Weights of a small mixture-of-experts language model, trained from scratch on English Wikipedia: vocabulary 16384, 432M tokens.
Below are experts of layer 3 (counted from 0) of a mixture-of-experts language model. Rows are named router (the router's row for the expert), gate (a neuron's input weights, with its number), up (a neuron's input weights, with its number) and show model dimensions 0-95. Each number is 500 + 40 x the weight over its row's rms, rounded and kept within 0 to 999. Numbers have three digits each.
After each expert's rows: a language model's description of what the expert responds to. This comes from a sample of Wikipedia text that the model never trained on.

# expert 24
router:499515500512548547557461553483529514467512440434452523509489554540542525490546507469468438527521466435450418539540470499549562508511453540504458410564452538471540554573475520505489540434499503445518509460505430422521501469559463482529533519509480479539446506508595447507474528542504493462
gate0:460588529483461548471471507560494491560527511446464490430494489486486459453422436560459535578486552582501493548512558534502492508502371448523458495498513436488430544502546526484466493490477458443506480457536447481492487465446520494493511490431556536502552520547509464493467532477548490513
up0:533513470520519520489414465476569540502480483505466499465505526485516457442487434507517489459544508480505502544432439442535518499522490483502538528498535555559568566512443499506453520553475556521545462552529515501444457536523489478424421514552508450470439507586530432497596501444440541477
gate1:513474447471482478461489463584512449470515486428487531513528454479485569557571528468462444599512513482497523439470465463489528518532536532435551522549513503504556492519447497519466525480554427519525554519453536532480470488532507591464571465553421509519494437550469423481474446507473484495
up1:509474528535534491542531545523462424447549489519495552535463491485529505557552589463491488506472427434440556480429481601494492443511559506489505538453519514493536511474463512562533502475446447503413569482485484437523562548488519541552561478517490558489486542533489477455475479487479465569
gate2:509482459465532584458502466422451425554552491412554465506492481516496549472417530479523522477513547508475465505467602529468452540440473528540502488559450547530522467473490542578536550445481443486489494463467520397482449452527519498484532494453488499541500552469494484445514508501494482451
up2:515508527448495472447488555528510496489496538547492489601523470477474528486470514453552518461486553428456417482505413555520456453482451535567477466506535456508491492476498471495561477392525555488543519528477497580551513536496531518462496467548473587564440493528477519492470525498511426566
Description: Indefinite articles, numbers and quantifiers starting a noun phrase after is, as or with, such as a, two, first, most.

# expert 61
router:484485504587486534531503471458490540502475455505527509493436531413464563569551486497572463530485476446467506567514472504490512518511480526481426459529523471503457539509521553477563557548567482462476565458470488476508494535456498520569472582464381465499465514537500532540463557488461563467
gate1:475484486513516478536506460527400479525591487553411441518462503447555480512570533508467454507536523510497558577598395546460501475453463550470483481509484465532507523544486526458461537582470460472489534479500472486529469521480481471521567497499484484518461450463457465512566466526430512502
up1:463477510485558575469497526506524499439556523448573574561528454493531458483547524439455536546534398470521497460494443478501507518480519428463556515466531539496510474472528509562486514459547435511519561489492373495467446535494468525565474466505474515549463492416497503505454497505478530469
gate2:529497470414485509472466462498480479569518527567530563468508520404518496539474491534477444502552528529478488512509441466517458539521469556489543515480504502586450510577484499508463474532515530433401538543535500468474541522535508626527476427468469528517500497478416473545481502444469468485
up2:547523525503477459580490535515494461515504489505482466469464492446519448505541453555468512531479521499551460435525521457454536480557540498469520463500476453570579494455512546475487444557537448477530476411535453532429395458509497477461525544512525502427598539468544485441479450520495524531
gate3:549485483532536500436470513474520496428541518519519557546484515444448564475524485537447518463504533511447506404434489485439526547492557524482469475443532471480543538449491483444556442511504515570512550547529515438491426494599428538583526451533491511493459488469533483533472532495512444529
up3:500556474542474475485583439438500505523480573469469468448474478473504483574545501590446501439520506501495493491416513517551470544480467536536545490545478549554468499405463537484459478451513474530477510444428428539500465440524554407491520482476455486553474533467498467494536515554500472521
Description: Conjunctions and relative words joining clauses or list items, mostly and, plus or, but, which, who, than, semicolons.

# expert 26
router:563492532499480506631499486491542516455524461489520578561419521505534484491588417466493497575515507470436444499523470534514506492484428509509456492541537456524491572519490506529463483472546520456491479476443503408549499522441528468540513560509462472536516529463552534525441520510541549531
gate0:529492449470516391536490523562515470485545462444552555566471496542466455449497454532468458489531486456466565478548493536443489458511426569504495449471522515573508478518544476508481513537559513472528475441414532477513413518473552499473505527486434532522473468510502505583477501497463526415
up0:518512492497517469394564538512509490447478494555579554538509489542504584474563505453481453472523477517437506509476458473544488464504513560518556502437441537566531491488537459475520559497479473460526470477485506489539488543547461541480469501547513561495438557486473410557521482481527471386
gate1:439553506509549477557491459502600538483444482544546482485505508472392490517461393490488511518450488518540491540479532513520575514458520499461477486522569493424496546525511486530537547512510470471490450514512505523535429473483477486490474519537419507572474512422498584590533542508554503491
up1:492508462528508541472494507480494448442524540443453503477558453516456493479467564576558473524521541500503599533493469570488559481485467473512481564525492494487552523514476531496505523515539488499465444512493479527458430447472435486478489512547572513518616517562509514442413471550403541489
gate2:439444498475530488563499495550515519461520531521514535509455510513483518450526498454517532609488425384500456505461488462470515543519456472527473565482444489508437487558524430542466494504551477425486497452515469517425485538514485468510516473424587548484513497480526435561462455547467513459
up2:517462455478513500513466514531438498499504466433399549416496461527523441490514497505465472499536534443477508431505521467520450461430556519433494505529439518458546501519523486496484461523505557527568503520482511522539491572444547534448493465530500465516515490481513549403502614599462505519
Description: First digit of a number beginning a table cell, such as records 22–18, percentages 26%, ranks and years, plus cell words like Won, Nominated, Notes.

# expert 36
router:510511576461482498504522506525528548507513470467475521510436558516520602540520444511565493549530478435437421516504514574533535531516473541497434515536559455570524539500470562552508491548502526427514536462436474416534518543541502479541478519548479490520535553520545508546506543477578551517
gate0:498409511469536458575443454539555511476521486463488591456432502491492522416473516560516489523495508503568515468501488507568480503574488497523451505540458483452471490467487529462479545517507537512554482519550390546490463539473534521457445459512478507528538453502524527451465555553411464553
up0:456516460511539477506497512443472466473494483583509498570458442546472456578532536515439522514478530540382507483469448470497515491416453496499498530469557562507477526474519488492466534522502510509523514568598592483539459494442465496515535506563537493456459536443442490514499527423555510487
gate1:455476554426469481504480566497499555462527545508505524550539470495469500539523511514531488479565441491532583472511481493467570516566472511490480481504553503491465480519564531504473551527574533493415583478575481476444456441509456459511425520519504545446491505414453437424491493541507526547
up1:496568511515447479529482486521548413503494540504449512445444557453509483519509449519411454541508414520511500483540510466479501536452539494509536525538535453569498512421522545491514524454533548561442527510512515466464508467473437496540493460478574511348510485530474458460464467480535517498
gate2:417525487542492553436525431444452485492479444483516545509505468515563435471554549488554520519485448442550497468532523571496461541541444475429484492537508507546481491500507469455520535512476430544439493420522525496420482550477546550490540517516490443553494551476513506474484466505530516613
up2:464490536500481523518497472517537543480480548563512472466570481515448509558477456523483525434488551478480534550464452529486500457451512554492444435417453556511460556543505460524458463529526513408536482516622489483603491524549494486483517515534513565496493475432495459424464543488502535516
Description: Nationality and scope adjectives before nouns in political or sports text, such as American, National, international, general, British, local.

# expert 54
router:535448546453534502524496512468454536520460473487454535463453495499523508511565398534557456502456531503466503540590487496470552502466466541498439542520488529537561511475515551448567456451554478472508470563432483486584523499475490435532553524505497468549488515483493550561402454559484530470
gate0:476582492617496445444514473501513457478499509455512525472520520518528500469442545452499474447518458539496500482509547484536454549614512463493576498490542492518496475528484465539540563482510477552564475462449468560458458476509497588482398500456465514447493513478520496485471502597487552518
up0:540475513445499544534480488464486515488492433569584532484530523485549501528543521545502493552445552535567573520531481564461528526429517536578458435554486543424484499427572516503479461503486512491487531562545485481543447482481505460573445549485534508444451500432439493470527531490479511526
gate1:389511421544502562420551500492463414492530540510555534482433469473524563484556554416561524454498506461470578503531490471509457457529570471467522555499454570512485536493450527515473466535462483521498505422469517508494484468567564534507527499532470519521535469480480510503488465473485532451
up1:550563507485506531548496473537454479450541508474503527452487537446493476571507476536587495443510521439507472495561548515458494494464552479525470465462507533493513489474422555492508512496522486526478529453559531527559648526475502537486556441470507534543456483507450610467450443525495483538
gate2:473434546518507411458530482523513450495452548494493490502517435486502556463563540467644443499497544535536515417468517543521554512451514450509475484446555480446501467511496506487446496470526556504448467540554459491488490474461518568478504519501496556469499496515496423424516491445572465512
up2:541474506527469471553478566535499516553483453453464445482522514468556533514447391494447532489513454468488460495536478462399462534521509470470451483457515460490432553517549490520513533498496483492558531515450520464605513631521506477479571491444504525500499491529470489515522431545467540528
Description: Single capital letters starting a word at line or quote starts, such as D-iagram, D-own, W-assim, after line breaks or quotes.

# expert 33
router:482443487590518516555486478418497502472464480515462538491465510555468520511533498474489506496528492504532497574573508498552534495546464531496498497527513501580501587511527558535562444490505483487492453476450505465505492436447460512538512554501413439529544604532533452520431574467538566542
gate0:520556524542468544522385546509414538515528485465465514435471523544488535497531586546450455498554473495523468432508461471464494481463527515450508524516544593540484541486570527456510529449538415528528507474421459510453495434504514523566533465480452536470500482515491504477547466448510512541
up0:481530512492513483431552560452450578497459474511525555540508493505589527465441519549501434424508458549482521540524546521440538510460433487532442550525519420520511493516449477443512494536482441585525464559481505439493456484445498500478494452484443446438461486540512464538477495467463466545
gate1:484499512481492512479477508496573526486510495441518450564505459490465534578467517405515572531412503446457506410521453513544555467453565520432478521441536504531468510480492540474520465476542520516436557578538472497518483504527463550494443447490464517492409485473524528507518543513601486494
up1:438532436502521407505524535493489541527533484466478518484498552570469537469478457569569570511476476489523554514527565508453559490549458430442515499559598497497528473464490492535451579535502485515468506459505407514481514495458491512455529541516556539467520526467528515409531512521423506493
gate2:523475523557511538533500476505532405576495548451579472468539515497575459556502575468529430572397504479528519508523540492485527483433558489478448479507524551498480496496480485475548568484531469554513491511488493539458544428487545524433467474494489468490583523478540460507480430475551532479
up2:475525441560476434456448534559486518492527463519474505448520498530487555454490512571508517482442540578515474443511458464520533482433513471525476461473499590561439470546540623518476435504484547503522503447529474569495491473598482530529485558474465469518525573492473510488478448505516479476
Description: Pronouns he, it, she, they and main topic nouns like film, album, team, club, company, usually after the or before was.

# expert 60
router:516507552478524556536504421442492511513510539469563495487437510484490549529513484564493410481493502492547497517480454525492550484505385504498432539481473454460547541538469493480495526521574606500538566464467435477540572550508494513546512523477444505535554562505526577485478455547525535508
gate1:524492457547509416480487524498501487425478533521508508486500550460541447531406460507523473504547512568525485553486434466498493488530501484484537515446490501553462499524453471459437485568515511618505525519497557412507488491446603483405538499447451484479476454504518492547537548477520533452
up1:506541505466474567549525538479525506420481530494490467586474480440550446487509525467456499413579458448491509504473500492522440516541515512480544498444494565535518550534567497444416465488538484509501536519435543492499506496528484502540557525473502464478554565559462531481399478434525474432
gate2:399472551490497520561511455525450504544511527485473570510530516523493529495520524480428509510417553515528431459488507456559532532447497495483583507488548452533472473524482474472497484450512474442461503478515486512522462508456526536573604528432523562448515528516492526485504523416464415426
up2:511544556458520526511510501514586513543496472484467510480470515542500515509528448459484509403434487515474463484502516477570485535507499494442589497426538427529468392534511543516468431532524495471475531537512455532460514375561513476473506535465582513554545484518446506471498480445525483484
gate3:514457432478514500455480488457549588538533504519542475503512551502469510488516473485553513488445506480469535491529483536434484461490498487546401459456406528499505446499498500481517461531483512562477521534512533510480452456483528496432531524494479371581512547495466463558568507583453572541
up3:510483552499576515466506467476562451412478480513559491474487499493458505562543468510500504475502543535461489497497450579517489435493588552560466424444457493485467510477506499466471504457465458518517572468570449487538491437482505423485457541550483501492520629484472520545551499536498541526
Description: The word the, and determiners like this, their, its, these, after prepositions or sentence starts before a noun phrase.

# expert 37
router:538487484554451512510434399470524530528543478474486539541470514484501480463538505440476447540494551498451535473522449500539521486526424533512475507501510443508525486514436526512526480524514485437481472481441442464493476517492444530526512575540453461506504514452644491568427560492503597497
gate0:507570490492534572496428398510518518532526424532483532440545538495479492465471465499585523480524564608495438443419482509551530475492443489497435513465456529527484467551548455520495481479574487511484573458500522530557483482488503477512512464504497548513540511482538446495516490520467509406
up0:452525489459447528472486539444505525465463533488473496504451499527494455461531504556453543467454444487504506508513471520486546608497608495545474467462496474458486475420495462492530525538440514435532508461546495590528516478436479508622595493478528482470432473482531493514449504518535470463
gate1:453480472491483541448475422491562524503471561497584495485506482498479500495482454511522493457492504518475531493488444573542533541525512470429468500477471497474581580481462572551526517541490455612556514531529480563468471558550457510462543514571440530513473574496562439548497462505474493538
up1:463554465445435556457479498459504521472498543467506462497444544489410451476479517553484505587532499465477430532540544454473453582538510499507467449484532482530475498549411550540540514456483472507479484475501441524471557535473543527430507465493471455503563456411533534532520549540466539454
gate2:487568471545521465497504494559444580514437553517558491554532533496455472529548487467486461543573519461575535476432475563512496593528525495398488592508538471434471496501529545500501517530507501551528463410522483470436526474465453502464455535554527487505485477495460480465443502492477476489
up2:504539484514479539512483442504417560416488512567476591458427468491481520546525514512436449499499492498572507557488453490501483470477445517540432549530533475484548534451507569494455540511504453534496403511484516546502511490397471490480461493505570557499550521467424512474442512478507541489
Description: Common nouns after the, a or his, especially time and competition words such as year, round, place, election, month.

# expert 25
router:531518520535498527526486481441493497464492491503460529483457493450510487455588419485505494507503507446477456487548446540516481514481441541466471464528523513510495533529489552533521498532548544502518506473429484369571502499515460500537528581574452443524426624492532529491432568503518536511
gate0:479470499460452497493446491471561532484478457471559444435506557471458492465526461488529500475449474533524511488458439498516531470520503511402614542505414493521504440522569497562554519487493439532458561514494449493516494517515515532523540576550510432532526532464525418448448478474472445473
up0:550472549486450426502509443522483528504455455477474501600414509469555493491519620481525530527573492521478493452499527487543507519493548510533536584474616528530521465478473464478470497534548524531604495480479497446495534537490530493536473487430520523438445499489515515535527539467482490542
gate1:511456539498591560498432466585478460420508488548533464482471498464506530425422490455496495469530466479472506503514490452568505490549508486402502551446488530473479445468444507430505494560468531446529465499516492443582464498505486435498508442522536493534440534432515557510492494478508562481
up1:469450520542497596525495429461479453504542491570492492523417493501469462457473479508496495496471515514485533497471491530534536470511554525412508504511458543460509465456444612536531556552525523502553462426468477418515458496487491479472542467622424528547458547488491494537491485532529503485
gate2:447492530540483512488506476447460478460488510457421547566510427483490521502482470482498460488533419503559478549535510521591484487468462468483445545426518416545504471462459483466443500435535525530497551513550497465477511569426474484482456434477483581491536450567523527469520502455529565461
up2:446489461516504516477497525500502489534486422469545476458535570493564525554537541502506475510560492515521583472488524450413545456528557526466490469586567497462527502461466529473447502573496508505468511475494603415501517467443492474437506533550435458481514570541483479560492559488472508455
Description: Numbers, spaces and pipe separators inside wiki tables and semicolon-separated stat lists, such as chart positions, scores and coordinates.

# expert 27
router:554527531560507490581459509513500506498482413430500558507507463456515529531524446555559454526523496500447521477509499562532514571497456588528489541446542438526495552507478510506511501525549531424478531429457507450539490506547469536491483572482461504591505554500527517580495467579553507499
gate0:480499520454460500491537570486543562483548545491521562419516508517450506484596467468507501514513469458484554517570501482439535490514466526528530447524471493506425463463562518525460495496531532451465484485532522566480562467410489517477453573427546517426522467569452495456534464535532523438
up0:518531450466538500533574505529445481489489434512547500466400443537471519446468477462456494538476516492602444482509499448446494597533506513451443460433554494501561485533426505561526578486468526529436505526494433539502455529461458500481512483577525530486534488503490538529487456485517500464
gate1:468501515482525492445540527494547476487480463388470449475540577438449546573505530521489476487531464528488427495534538531549480517593550513519473515497443587488474512435510555481506502477519527532484496515502525454494520519536477539519513451433476424494519506397465501437475460526474582446
up1:449476478446545446529507574424457552543475461459553533487502512515472517434456476421510425421497467467492436440530446485504546523504511555502512522522532461478504532468496503566497497514485489532534549534498447514565521516475473536597447470475509569438552500530534578578484522494490515465
gate2:520550428390492519474546532485502573470529538516484529513498478537507467504456547451472434471518536464617444528465478504526559435538468501507494473447445535482389510555513520540481489503463517490531558537444506470546534554494562487507550468468458516528487498509462488566523511540464472436
up2:462551519489553553427466455482526540520528554523497497484435482513480442413471461531497512522473492520537425527537449477475532465520498477439412457520546526492510568480488456474509480566544520493439526534518508458462557571475543421438551430459520567540492476552483541444519542531476523514
Description: Short subword pieces like it, an, al, er, ot in the middle of foreign personal names and place names, e.g. Lemaitre, Dapitan, Dissanayake.

# expert 56
router:485470523535483545529498459434535559522486473470465572494506500511548553514552421468544446511517524413518473478504437526610510503480456506517442481540555475552524539513417560555494475466488524491479529503472457417562552510471480455492513564534485443530544563466544497513458548484529544470
gate0:523515503520458469456514491500532484429475477500436439565497468445530490589534470462470478528428462520515534512483555511547489568481543485554539491489467500487496557455551508503450536523475505437534552491493548493471528506519418484487444530462542375544480559520453567399474497541491530498
up0:497530514488411550500478546529460515528485465512483503428491485533514560506507459437540481494585494551462543523434488476544497446545455525521569501518496526414479515402441507453471474479523473462560492514538528481490487498487453553604442423546470470544542481462446497477487445563485473508
gate1:511498546516488551495638474494467521555460486500522509437448564463513549577501505443530432511557565548559546453566491484449492531486516494540427498461539491525576476468433474518521542494531517569488475518526459499470482521531436513564484514491532521477530467496540419512465477533541534531
up1:518535412442534516543579568500469479472436500456506490559536529510453536524491499549517537511488428460512556554519539543490547501528486487516591503548512516482484463461519467418509542488531487479470509486507496484511426525499400535498543546471467492516400528469486559446541461509463532594
gate2:502528483532524496453433492491573494554509463531468468490408501554473514571497470481516455501522492511470504504432459438515438525524464553471464505509549491503497432506462484513534505470450471517423567534480463468446423560568509490541468467602562461469565480517473492558469462571471490450
up2:417480527485461536518518462470543549495546518495423496471479534524517470516593481511483466466475540418505492445517419468494532457450450452527505528548575488510542442529461529488532508581541575430534479579525473483461521517480512470458554474476547573429480521528478526516578528515478517503
Description: Words in Wikipedia section headings and biography vocabulary such as Career, Personal life, Later life, born, also, work, development.

# expert 8
router:535436541490479566548478477446517547471504397531497571526520507479505540443506447545484461494504503408499487515501530535479513513515480543514483542496572472539504560504486579604530523455525508434599466471497408438521479502472453528518485501475411454520477504501508467502481493525552556485
gate1:488495482500499443490497541499433510494535451505479547484503492475462502509443542391538502548482526465519502554505452448519433482514475518517425480476487499464526539568525493567500463486496555496535458518443574464528497506483548446498461414524493516528454414594430438489441481535475561429
up1:499464592452460512534454567477506551592499460500467539456488457532510540489469511582439534520489538464495516443476509486484600499499441544449403474545454510484460503524557514545470462534471489443492547548553518486466521490456477557468416494506526557500464490580476500475554482528509520501
gate2:506446504482473512529496529478554487462503437444520430491538483450486482456482433439541510480517517523603482468471515526536478467521465489506556488473509504451505457454565539458504504473523495425563536463505496341487520467501549495508487537425485466466429486539464500535576461525556544509
up2:482531490479491469533554574481517439484484474467547483536543491509455488419527449522505534491443476523526554491529510460502525479586470507547533522501534511503539452475525543481527542363598472425515512474467503485486458525517410487483478502470447544495581545516435452458554473544494527451
gate3:490541541510499519540533457495555449464526517457587564434495394574470459529543509511492540445494430550430525513500501591527611511507531500478504458570486495483542505500499511437478442484547539472458514482504578568474527480446450506493520498571495490455494500539495534528503537497540505478
up3:574472541418571555440459536511480528554491499453534490510545542540490509461541486521530451530471507476593485499524492517406497575520515470458439494450556472486479430498452518472519513452469456496534476507496431483472487476516550515521445507487578564535493552543533556564512485519422546475
Description: Possessive 's and possessive pronouns (his, her, their, its) before a noun, plus as, as in women's team, her family, known as.

# expert 9
router:551561490490438472521474466473560535512514480428494540522464492517546487469575484516521429497508458503473463559523517508535525517489436534544478484523567495514472568494519485518523495563586516492530532474505498332517516543454518495493456512509442480597513506488538469568423523518532523471
gate0:507519481473471474497549506490512459387512497619547563534564518429569541504521436457521457476482419445481534520543484534545479519487451438537505552525524535465478513533549531531483511445509499535459555557506476524501484456549439485530470501467549509562446532528486477470436512476560455487
up0:497503447504441500494492529482519475409544452551517526460551471482498606469557484493543445480510420464476478508519561513536485519412493493527571549517470432475523451514531495477489488438433521510518599523485451526434494535589489465494523469466553443543509498484522484490444503472566463536
gate1:504499514522559451459512540537572459506481469542475499516537487427498568522503490269533537452501504508551536470496490492484476476561549483542531543492517449498514450560533506520470507518505484543552494488499514503510526549534496512539518492464452429463464529475467473474452489517515462478
up1:475485545464545487491471436483532540544439518474486546518564467552511523463486468440465581512507517494501499548513534541486435515583507496446414600520482499452478552484523457465551505516500515413485491526446469560520602505543551444501510476527576519492513492530520506605516488470491509492
gate2:408553566483548419496428484502467451539538564459476387499529531503539534461542424502531492468491422474512524505517516542528522505514500467522527474488599523475518512510484572502531526440510495492507527469576498478434513497443457491570574445496474492473513489455455469530510498511511560452
up2:539478467515494591467560415501542530529510451543510523554476499493445485523484487519451513485474606556431511525497495448477494477502481486508537517491391476561501521531499492524445461520454504512539509510441495506505439487579542549473441547470507478527465471548558544456517544453446395513
Description: The space token right after a pipe or semicolon in stats tables, before numbers or empty cells, plus header words like Episode, Ref.

# expert 49
router:554469543521538536491430489501501510518455559453501480491512516496489592505490481484507429583450513494484525521586557562526482502525502568493388458511475493508471535464488545539565497510498519412513458491470458405523546490514442511515460550490468478518505526517568488532467461500592512426
gate0:513568614487540443506508518477542498513512534607479542517469538489540513496555484528506491491493486507526458493457453476546535544448481522578534520460517509479496421529517516433461480514525463467566563566588497543466450472495410473498488446482447466486430478496495524502520452547424481522
up0:470489465455439490496621529473583496458500555561549502504443529462546472508479503489453514507538483455458464496506426540528461582549504478563548485510504512464476498554465537545427533485571483516478507526505484570485542546450466518488556561457464482524454461537549460488462428533444480497
gate1:538536474479568514473485497513428480525502533565497449496509454549484567515558509485511474582473550472471550568520514579498544426520506563478436506555463439536546585494496512472481454516441494462554447545545492515503567547452449554492473518509583518476466455489498471546556556500497510503
up1:464464449437401569463498544532487507447504528482532551413568471588447504504477460489455554506492513538554439481529515442517475496449533532481525486485564500452481472532510507473523476448508507520457579507516572434510456502505496497515569487485531478523494505524405474453544415486529489552
gate2:545476477530522495470507521523535468456494472472498559464586549540470524525490515522493434461536519572474464537524539566450509522518460458502482552476493456460513606492539476566457460564484531567486576481467477500502471476548552440474504504576492478485556518523458562461621493526545523492
up2:523435515524577532474559492523502501543487470555411552548445483463551519442449500475439496465601553460519485537485518486527472562523514492515501529454441504497509534500493531540487466467555503571471463496518464526424502548554473564532513557419501463507530506542456489495520448496433590473
Description: Last digit of a year or long number, often before a comma, dash or pipe, as in 1968, 2016–2017, 3,059,001.

# expert 6
router:505500588524498488597495504451467486504474490463514542498471500497499505485565410526561478524515537455459477529516498508547456528481423532513509429556577429569506524511454526541491470528577494460515513469455469489519541490537479474555549573536441464540478575466555450475458518468556563491
gate0:571522467490452508434480422516517524561523434549545451456445482482498535495544511540420539514488490510455504497501524614476568520464496566601498492473541480436426478528547428450481561517480541451502517536490511467565471544494528475427555480471509477484512495486477518480506516466531551513
up0:520502455527446549576584542518465481421413582522446450486526563498462481501600411444506502504589483535492499510512563430494418448472445500497506494514476441541542515485496492511486539504536528501493550513546509508414483540517462509444566499483477510478506505528510501498467473483458520498
gate1:460532507533497465514478455486525546491508466458515486514591553517472512497434533439526475577442536420448529436501482463469510484486473490455474549486496511587496478520504468522573512534446472532582475515494548465524533442484537500423577507476500542543513478462509488594480559583540531446
up1:521466483564481446473489501523534517566462546516562495538417478453483477468468567544515481453436484506449470521448472546547573502509513455477484516436473535504481503548483485513417471481519458506418467478555503455537472523504467544450482480440562515461481436604545491538425478500438537480
gate2:501483610532473536548495558460514495496506539507537416571478481498460458496538429531459458499494474491503568511417513545491418473512542532508426498519491514544488460489501509455582454450500504476459562551499474503495466517486530485458498470606486433446464539489533516534586524518490559535
up2:488550527501515451501489598478485460481548552473489487559452514506418509519520516482460500511463482491403452476460499439523476520489485530451498503447523482601459478470484462488520523447567518473481579490501482458544577415490499424504531463443539485568479486546499562514515417494525563519
Description: Short word pieces right after an initial capital letter in foreign names and rare words, such as R-od-ríguez, A-ly-aksandr, S-han-zhai, Dra-ugh-t.

# expert 31
router:504499479539518571510466480515453510547476466500479499436494538517456494484632558496526438487552509468526473508499481480543456528482399566493428516528527473542523574558448536615557504507501554477496474500465487475563498476521446523506507541442509507509506538486501482534395544545526525512
gate1:461493534519575442523518561552433438459499485479489548580470531447517473462527531469494496438560479466435474456473464440532503514517537463480553510499469549541482529437505522542519474545464539502519546466478443478452504509444468593529517448475463472425519541577497573477536502536540534445
up1:506489455447410571486483494487537573573473504457543500464551501523420499479490487486500544549442564501501499491500517537441513485458456361418538521469539477511513530552452498496501499463507538511489459478530515506526509565482528509516523577546489542572530495489536455557497524501420468564
gate2:467522455488574515469592496500475530488433489571488513510502492545565458560502502461495503466503542483436533525505510560502549446532414487503498505447528475559448552453414456482461477543444555499533436460481460489522468484462513506473592451557538513490538460542465477546485570472520546456
up2:457499529502609485412508511556485533498489477549552550522501517559548467501460474521513507438500542567432495496535497507516438454543448495436498411484528483519423507552511498555478488533466517513580469448537477477554514474461529505533564514561493433515519490566477543524498591519534530467
gate3:536508507429464558483455495470530550568506486535464494529517458496446547527463450528495476460498512483473501503396523500457540545513536538582504427486564446450518452533502471563530524494509530509511505494474515510546534603585436472430508506518537519527546432433531512556527430544535501494
up3:494551518430468508459507494488542486498547495569489497556560444476446548484449458566490520443482546474505481475427541525486565571536577495537496473577531486451512481459514494556561488491501475553511523525451468537473496551516489502497503509510536483493575475471583543553572418583522536465
Description: Space token coming before a number after words like in, season, of, or a pipe, as in in 1935, plus number words like six.

# expert 4
router:486463556590499570578424488448484555487461504512426527472482497545512468490544478472555412586503581455381494547547473521518535473505471512510489507478507417500580530564478511525527464508528541497565448492503498474549508493501451470521500537459482478538517527505546516515444515491528512484
gate1:471520513484445473528529466564445521505491457446510553459582510438607474529455453514479500531535503483509461492471501524478453489501430453511434499500492437451514536535518519490426561555544517531474488462573501549538532434521464492537454563511584579530534448488493490456458500530428512519
up1:493474484447518559517462416429471499522486605451488494577442530438484466469508521501460555515547605496445532553464536539527468480507562438496455531523476448478544532494477485520480519507471526510529480518542477482498493431569463451486488538503488487488530538570584482524443476444431510493
gate2:435450506518493459569469510504493475474494481482522530490438461533476408483564537459546449514447467580531519510533562510440506456494573481531446532469475507538514392482516535502543531481460536433583500556466491468504511471492597427459481502468457530488485529511497478466557506478562454471
up2:494466504486591443517470430486454452515518497461426477510531527493441572475429517522520475478486484504496499482465488552446561511505508530494520563500529443490506528574533483481573490464491531539492564478534485452573483536619492445439501529507516532568518529502522495561504453400458461532
gate3:471462489558523654491444527478491559536505501559490480518503536498501531511507478457493541494481527461480471490485522474553521526410437473535477574507474510450535490517499549549462514538434410502479422513535524525510440475465472542489543506460411416490517527481519485478560454562507499466
up3:467519521460535488476418515438535498531440541509522563459545510483586484476511594468520452455450437476516540539519462490489542491472535526538511491504535469516546557500514452445422468446455506500536581475503563464571518494557472463555467509416519425504494580518450520520528529523498516488
Description: Commas, often fused with quotes or brackets, closing a clause or introductory phrase before and, which or the, e.g. ", which".

# expert 1
router:521545571454500523607418502496490577475484457448470576511502525454522512493542451471569540539536523495476481528534525528474511536462430558466482489496514496511551562502474539570497513497505564490526550487417452422537486469515502513454495579492454490522519540513605445523475511532498542507
gate0:543521502543505573460523588520486528558552474482545542521562501560461594556462523496471510474486540477451533527527484504418486459469490524508535480506490506612457502504515410519521536434552451520494532485488588512531555530459498487548433528562522444507500482480510525451504471491456433509
up0:550491549489530482533471462549555508496502516461558514455556530511489590517488548561521526466463505430562528490544472537465522601536509525485477484518532502579478528485545510486564534501463475492491455461446480589520463429469437523573516525454497499538520471402508431557483520485504502432
gate1:500496488478493415496549457493610535521419556488542495532533546514455430498435510557483462599449468573530492497453530498547526530496514490491533522539519524484496488424482545554520565479526481524492496485474486498495511476463451517523581586511506428595504533487498518507509533577497544521
up1:481400485516493465512523496470559506537552549553449506565504463553428490483484573525462450543522525484492467527569441441546449486511479477465489613535513504561495547488475506352501488514512531541478463506468545538495465483512481433555538518536503492505488477532455504481478525565493474472
gate2:502502491550514499410452465449581442527469481544477501477471530549484546571464485509484452523562504540571492459502484465487563465494508531468468511459429485464482416468459524480515437493516404505558527461503520532542480464474486560571470431487552521460516468450510569528470542505551568517
up2:494515503520525534493512532485520524483437455412488518518485478523498555458461559430501505502490508538625483473592473462524508493530473519551494515535539401512500482456493492455568528484478448516447509493497555463485507493495423583540515466476456522548560510572440517461539440498517579447
Description: Ordinal endings after numbers or number words, such as th, nd, rd, and percent signs, plus short single-letter word-start fragments.

# expert 16
router:557491543561521500528516505479475548466484504495484538514451526485453559552506500485503501594539585445440448522503450523545541484496467534483440453555568443536545507513459530515462498534481550465550507434470446432499506509454499467525490570501451486498529523474603492533530489575547578452
gate0:417505473471506512564473429452507487455547568471478515480538528500466470424544543455536487458444490469510473463677450458505426468507465500465517539469514540474508528560492516464538471488529468546536559549532540484512554490477491497513475428459549524476547505481477504495516541478487516555
up0:582562525507463477550605548448478499491482519453520468491434444471466546547500488505484463492510503472566552423536515541537474543511518487513485476508524509453470530567550471424474553505482501436458517443532426473467519523435514538496536544543525454552512482492543446494500445591532553528
gate1:511479531507566477426522449526479479505542440473489505555505524441538550487526549502518548478436631546458559497504454381493519465521512568456478432528445456499564434475460458568502476464516489538512559478481466493513525512509499456461467456460462479488488505497557465514513486519539472439
up1:529509483488518525502531537423447493438451521515518458572520474513447489448494494475512473453540459483499523494495523625479531461521525557548500434473527525488506580452513517517510511550533479553485522517551589492544512428521484461492584484440500578428480573506447506493444551505485469559
gate2:537512525473473523482477489438525474501544427511508404526499446505531499496479564459585488487488411541516490496500549474483526487505529457477577486500549442513512475481470528494548491402584550460411512532557530553482522480467523516500531463539549526520481517448547384493458488557510454496
up2:547493484509511480481554562474525520457488468512555504475480577484511482438440447503520480444503567551457513467488531535522526461501503560543458457421490511459478478451486484535474500441548488570584510548532384499576436469493468497474449503466532525497547479514537493617530483455496473475
Description: Common adjectives and some nouns after a, the or most, like new, high, long, expensive, original, water, trouble.